{
  "n_layer": 10,
  "activation": "gelu",
  "normalize_top_k": false,
  "balance_bias": false,
  "norm_eps": 1e-06,
  "tie_embeddings": true
}
Below are experts of layer 5 (counted from 0) of a mixture-of-experts language model. Rows are named router (the router's row for the expert), up (a neuron's input weights, with its number) and show model dimensions 0-127. Each number is 128 + 32 x the weight over its row's rms, rounded and kept within 0 to 255. Numbers have three digits each.
Before each expert's rows: "comes after" lists some tokens at least twice as common just before its tokens as in all text; "mostly gets" lists some tokens that are sent to it at least half of the time. This comes from a sample of Wikipedia text that the model never trained on. Tokens count by the router's weight.

# expert 29
comes after: "the ", "- ", "of ", ", ", "in ", "and "
mostly gets: "Par", "Res", "Ser", "Pol", "Gre", "Reg"
router:164114115169084178140154108131108129154142106101177123225115139174120122127092147171141169133072123119114101114133061074126183054154068182141110115131160099128142133118113109101094116159126160084112074129167172100127133127189124133143139154133088175119153105147116175137105114114158177136153165115129148180145134110122129213094100098099106142164097229111104183127108112169153162140112
up0:088167115153137129156122140136149128113120170113095126178117159110127095192136072133123101082147163106152083133115135115118105203176088134146141150099156167206165100106182064128117127110103121069134050176160157128116138100167091063204173158135088066116107094107114136119113166093146122114152099187133111180130159123148121118142113113147098122213111124110196143151121127162093121169135
up1:106110130111166159144069082129122107103177127121178140161165169109149155115063116132170138113136118167083124154118090089139105162125141134131112075107142169143161105098101123165156098154118076090167136139129075135098145090133098115159062158087081084187153159097182143133116112089099167073171119127129150134103117140031087140126110146090174123131137144131166131133108121043203076108181
up2:112101110169128152167099161166144128120177146095132067092113088105097077134111147160089143105106153085088172113115094140136132168159098157068119132164172130130115103109097139116112123153168097157173069062142146126106122155162119154160167152108120123133123146136130120163116122096101058077151179173091176136108218135093190133122180130114101211140118094171128142188181109149158104080088
up3:087113155169159145165161133161146127149152135163105110182095168166078095067143130109144176143117114120097153110135129092157153136143136088160102121130076127136151150113184097063113133115162185157184128183101147159098096099131135158105115159123182167114118101067097175154130190135152129116121162092102111160135225069061157168151115095096099205089117123131127160077126095138102138156153
up4:078111104162201114135127139133113162143113118190091156206163181162146155098117140082148094134117116164103169100163128073192132103110110138134146088122130095091131117143077120092154082151123128164127126100121113105077092130212102146154110113173122166124159118160117186172098162115148119137106192171143146075065157090119142145130142196125120081160063107105104144123124131181139189084130
up5:097140114155098104114136082098115143119133120109147136107123167072100147110141074100123150065101104128126151090103107082120150170112105206136093083120117134186135164161117067163132192114135097102092124165140181097129139123101154094135132144105136108157132061136149160129171129107113138133155091096112126098154139066146136169147093000119117116099119165089156109136143094229159156104141
up6:077134132108163154095177088116164160094143149100155112151183147085120149164109158181142145158131180157128135024153173094122113132117142092104078113111124034105119107102189142120133139133089161137123114116171093153121173149108160099178141114098160145121180067111134141194167163126140105138076133092124202076107133174129154169106106128105105102115102096117090123163067114085102107117147
up7:080157126102085114205096121108124135189119090137150173124125170129129107149144107082172135107122106125112144110068092106139113095186065154119101186131119125139064146173123101085129118140156095106086176082091146129116144110153099099138127079121152145128113118138145162147162135124127157153150192125123161119198098106048158045058126185072096199115087118113107122142129136127135130092181
up8:142093127147086134112129175134173148155097138128108127157116119113090140127156109098150109049097157123166129110194157183113145208181118095075133087078113099107124113138135122089086180168134162148105105123115137132144120137072100114108092176115152126123105156097143206128138132081161139100108138208125127117128135153131140175102136198107198171113165091090151163154117223159124106114182
up9:136112110147139159121099050112096149099118061138144081136176184100125193141144136117116129053095160100188052136131061117153070152143110104121111178172157132048134112106106140108141139112132147117163131123077109065133123108089104151138144143124158118107168083153105089113117099110096147071110129149093203118144114176106161123080170138138174075115116138097127164133103121204147112101148
up10:096100084136128135126152120128124138150134144104138079139113158171143150072143123091134087106098151074144136165132124089140169131125148175116153135108107114173095141171135090077085117141163175113179138114120221101164146159152091109123139075075052106107107129200113187095166146174121157093120071100111121114186152052098155156163139119123141071058141145185113158114161166174150127140135
up11:043148112120136087091099156110107130122171144166158091110152168063153198183112132141107130162163156084106152115134162084103105155143113142081079094093130112058116147146145170157150122138149101143092135097194180166122104128122103137129110141160053132110086143102133185039120144141139081131107141086073142127168126192086128144096163093129159072134097093091155101104099127154152102148142
up12:103139126180145105110144176089061151160116131115106143139153136108085125114154160122048101088145184086163124155161144105140148151113140111102137130165129129116116111117129107146140137110126134134138113166162148125053127088080115098090176169098158154107114134240178103144127107117211201168109077147150200146176163145118153146150089192074173139141120123150159114073162138085135130107111
up13:081096133139143224130102170139126164178126145144133145131121120106080117155134160064129125103186189140092113103131129178235098124134171158169133107125177159156157085124055088149140106193140099133129091137119136128161090138185128170110124164097127093129125088146122114142100170150107153157105139137178133132036112059160130082129151132129157093162077142120118173148112146139142108136087
up14:123202079119106113033135104211119132137207098105089092148138120131132182098137106088160096132178116089098123174141133137139147120113082126142124134159136127077101122124136185111093093155115109080139195103149133160156123116093110108080111117130124118142102137145143155124107103121073129164206104103118142153171108135077191108048147063118088123102091157102130102098137136101162074124093
up15:093126131133116084192135031127102171123074116145051134121080142094103126092132074182179103084166110130119139126137167145117129127148088150120122104117154084136183155135091115208114107160156123169079120168174107150171132103089107137138096110120158170132145106112097124150151074095141201161193091084075116115153134128120163110086098108105099103136099095151159153100118074127185144114160
up16:136155143120135135103167145153122175115192165145172147118105186118112107114095100116138060102114189142123030156166157133168145125144071111169091142111098162120126148107102144119179167105094140067126184157128179125110111125042127166157129168155066136141186071149124133141122151159106197159098120117154137158117087126083134124105136118125104091097091122149098147178128104159080085191114
up17:150128121116128158139105068125135169167188174121152111101138128168121095078146140132164090132107190178131154152113091136159100166066097152079138184184069129164136089094153126073088101153094138136117116129160133099129125211089138061121136157155143096148119151140088133156164139133120147125121131097178144161064101161157184150122178171121133116151173104149127175193117140138139084094210
up18:084116203084134169043106102143091179047144123139183107106130150084093135096123189100163198130146144118145155118093093121136171133126138109175144159107135121085171140163090110136170063138114169059133124130176138113137112112119064109127092100140154111161099083117081106114108183171135146094115143123109082093151129116117088086094160072121129080128118107143087125158147113107135113183173
up19:074104124169133115122096148083106107121154141121096107155136115099097075095094152192116123170058092120131153128067112080169110134133078139097122142175139158120130116176112075125115130094154104076073139128149199164136162145120090117162079133099157127129091128143138095106163146109077107127104188169132139128171141137087110222122144104160089131068116205128159082124151071188163135156104
up20:104046106122097107133110131096070159106103127180128114104147126076135095095093111101129134079130125142095150132107108094174178119197178118120112100146112136125121085097035155120105141152110149192125117071078081114091157106185125146146109142132126109165093158146093168091161159154170081098154101137128163120105110159110164104078078117080066099115129095119113181134042142146138105086147
up21:135160139123109127116173106131151107123153149174094167199147127152096172106145211130117128142171099143161108113120150029157141150137054143088125073149094096139126156111078100123156126115142141146080070153112119066099172082163147082119138095140104141113137101147163133094174133174162182132072135089124120149111124097179123114135165153125132098103189184084132140113133093033130150099132
up22:137198139108160133136078182084137133123092112136159078139087162116086187150136138174135115081139115132164109148146140142095168144118115141096066093156103155132139066146132138071133105128155167116072120126147071103140121139117069070086126154127083194189076153120085168140156120124104112158134162072132160141192078163123177162132105119124094124123167182048138076109093095149149110136119
up23:105065105135115161152141126136159106118116175092208076132113109135161120169083121133154102084139113156166095125196086187092101179089127153089170079121116160146145110124101085144086094096086132149091159039143092139145109167158163136172121176112099114128101125162136098135136100109126151133179142138185153099146083068192187145144123153160168189170156130145111179155108109139116150142117
up24:161145109123143109176120133142163124093133160133084162104207144113136164096132149135131114109151085195135139134159112159116215079067103117134067164121154142136122173135107166158112113089114105068114104102165155132101196143139089124095140123153103104102141088200114125174156160144107136210124110112099175120185200137165160137153153194136106180107127171164135109158112108140100076118167
up25:143100077144131180157146171110113101151193111176125104120162166106127148139134171168140165147124119086150125148096062079136113074083140137083115072044157177151151121105172117134116099111147128150093123109151096104124112087150102083095155117137083114134109127090113152148169145117068086131134157097137071083132199080168169132151085161183113175094156070133170095158081162164140162116140
up26:069085154170168113131118108129171139155116144075180095124142136108146113182172131101154077160115184114124124110156138093243114106111113180146058070115140100138118114090156133106137109178119107111137096113128127134133138124142178138144136127096133133165101094187106142115093099072084167149170058118100176119104115066160103048154123155154174145163099112149106155136078170151117150150099
up27:120119138172162163121100107117153156133133106112138135109156134087144130148130199125147077146144126170165130070176159092167144189128132134067100182143060132150161109136085132151082166188095121121141121135166107141146140098100147163111131116065149124178105150086118111136157100084229092152159100130120195104137126051089138155167144140118149087090169128170090139074067111130159181145119
up28:123122101184165130159083047162163116139095098119155114081127077118107197117162118095167134110136150163138123113183145192157059120086081111172098157128138090135109157113104124069134141090113162066106074104191059118108078165133096145117161107142136110164154210134125115137184106143080106139151147083126161127096104162168141162138117149148066124098140126107150150112136153117096153173106
up29:153115110110197110146118103084190122137146155144157109094083157127068152154114091134149097167121094109139135129094076127145228151118057091164068179136104106134147117153099156156105109161148135098151139166123099140120116132134145141101150139141128115192152016082142154159133127157077118113124094056140158151162146128153211133124102143117141067056144128148141128087115120159108149099123
up30:171081087122163131097149065118082120147142092142125118088143042156121081150136090175137161131078107100115165095143160076143087144151110136116132113181096099082179140151040149151101128087120092117117087110162106162127112136126119203112132174090153141176107119159142118157166151132123110096132100152150189080111157113194158145142151113066087126165153173161171074119106123096100111177124
up31:115100209143150130088066151148140064082115148131121142142139118123115125155138173117092132135099144139090126134150112129154080102077153114085164185119130146059114175127132123135044061144133098082058124116139152113057142126105051101112110093154171103101172122104119140097141171130163139168154213110112148098188160108120157162122134075112107198147126168113160121161135141149120152162130
up32:146182134108135156163080110113153127136154157126139109124114133110144151118071082185167161138110111122115121169109111062082204145130132124173127098190156122111164156106153106193097143109139058113079119133119129108190131103087199091093149160102064155116149104064057100127165140145108102152139136125056078140134166126107122105108082156098118115107162170075144069120151092092103141097154
up33:109155107100143112172129179098130104160105198138172104159084145166127072128164117119172098129189127110157166127141148115082162146111152138115214139144095147133138089115114155159211065115114156147108144154102110149118138079144122129114109154146154127097131102137126156089074063118097058110102128155082082177171198154147158126131110126133202070101090124113155138140077134093155166108076
up34:091098079115112089129128072135104087167147143137110115128111105106076070108142137126180148055143125176087149144122167158147134115134144128165099099159123154162128071080105118135121099110094206082096116130064106104127070149097110105114124149118062139075075109091154128095092154117135156055144111175135093146136113081196160149141190127086153108078151122164128154158081097126144134122201
up35:096156147080155121125176092151115100148197162117099129139158085133143119088102106119145154176102089062120161159105162093154134145121087157143159171180133153141128116185159091167146132120134126175127088131087166057098130155103141143129092129114132124064175182137138092148135176112102105208085123103153183171118131074145089130133123104147104144147124203182104029121094138126170137117112
up36:087121107130095085120161140181119123100110152151176130171129121137130129182152129119118109114167074134129097090159101140124095134127115113059124191126124185131129164157127089058111116133114135083157166144181146131143188105140132059158139125127136118098122183164147204161112096114143080122103108160137109120151122191139162125143196115147126141054120084083173098012184133171136133122124
up37:105121144201152099121132121127120070113126169161067120138153141141112164137097130146129139165154129097160142101194098117104149151137115130154125128105044179030096120150141112139182161052095114096143157138118109161093098109214104114126145064113104128081178093116152116126121147108172209134150099109166146132094178156100185154124108210124141130148110134146179129113094121143093152111151
up38:088156112168112121115158144163182124131110117179140120175146092109173154137143153146176110112128117133064139105132149037162135072163066134141146110082132151167093142159185160119148078084160142127157097099109066086186104179086150118118147088139131139153176095091126117173147111148142119146163130085163152105160135112085142107094110191117056143091050135159159124074156096106105125158155
up39:075161119059137173120152112113073166106155095075124123152048172104147095133102150118138084116174058168117144084123159139139154107127073108162110097110149079126082070078125074110128141128135177114122134182111062144116114063137165132103134167055146132121165083097126114134147121172141165154132163096150096074130124084153154104153128156122098111131140107112157115090145152107103212079145
up40:090073119143116155130162071117118122138170112111097151106113184149102151140129160134126131123141146125113089137107109028129138101136089129174155120121079058167110139099137099088093129138069140113118147152171093191146184146129115072059148109169081105045121114070091108107122060157130065109103149140136134134187185127122151119107081081161120132120108141085103101101134093120146078093164
up41:117086150118187105148089085132087146118132141152150050177116162166043083163123063157140110090121192135088099103180164126151140148156139134124132094143148145131081107148111172126146087185151151125052148132071107098138125124138141140106071167112102075120148129123127092124093062150085131096121025141189124101094129168115142100140123128114103111128074164169101134142123083140118110111139
up42:125154125123149124178118113116129110097117146167101110150075106109140115138147183144137109106102150118176080182120111136115145105119082119117072199175142181092115181159114102165126120106165165126120099171212171120142172121128154120063131047156139097181188085050096151158114162168111088148157136109083112148106146141088171116164100171143106120116125078125198149103119159085085145111140
up43:118151120096128047135090101110145124116139102119136104175179163117030102142109124163111110100176125101114083139126092161158078088079104133189080116133115126140142118132150132127182126125157135167086124101152108112125139131133137141099112124141161053165129099119183128138085157077189085094119133171119166112047138168152122101087144162069128143144138194129052139162173165099169182130128
up44:118123162210164151166180123167135165111116178101153132131095092044143056102167148125101170096093150141110131123157093150174110104147092176111170120175119150113105118114119165100132116145161134117105159110120153088115119153089183080122108123140088094135122097101089091154132168121107137094124123174097120162177073237168161143143192185125105103089049141131134131118161113129160129135134
up45:113154105164134100152134137098094138160187211096150057176144141104165141062155140101130133150147064095147094127136095153163176160126086136164104142093140142122154171130116099122147128069112130111086145120148170102133125131099106192185138130123098065152055116109143108111100134149123133167154091098079146092114131153130218175104097193112149162141146110093188123169108119138083080107093
up46:073149159091090149143127150124167146141154125120197140169151103139150177109128226163145100107157128119099165176133091115094121095126121155154143141123186104153162160106124128137135071182126181112125136147185170062143139114106116103065153139144128210183116132101052099103106130102123081128145162162141120134129122176190131133070104164131160131060127077195119129143131130141107088095116
up47:131096129168139114121131114118121110186152115136149133176108107157164239157156127149116144140153122104113108179076162102104229046165111124102074154099049141118166145104128128131188153155138111141153056174112200092124088120150113100140096159147123157128091082083095093117168076136096148123115129164120123158136132120192106126126116172123142152088114142135164090151109102096111161133164
up48:126089127130106180106083123067142130109130155166146142062105142114058182116117112135099089109184177158134101167172158157174066134111091160119133123149113064149066158135138142162094093139135158091127135144106129121113171138124190119134174117183165104116129123121135145146146123113142140144100062108067078084131138169146126060096103137119154121117135208166153130182117203078172168117118
up49:108151135084095152094068113137140073119085100166217114144115159147099149134112156068066125139131091121123137142132131073106138087172095059182166180158123160106133195125056089117137088161155192137107113146129163083147189123143115069114095138189155124113147101080140165074110081159117177144122114105070112126166084142110171116149125109147123100096143162120126115107124158138132120085120
up50:116108140079142120140096091114142206132137135172153093120067107107112112185153073110124162098159147163145061169075170147098124100152167103124144102194075090134101062111132147113139114149126174144089108168099135163100120118156118128101164191114114153122128101131088189151140113135104172135136161156164096120122130085116131199156114214076143133109111151171146125183094143116136149107039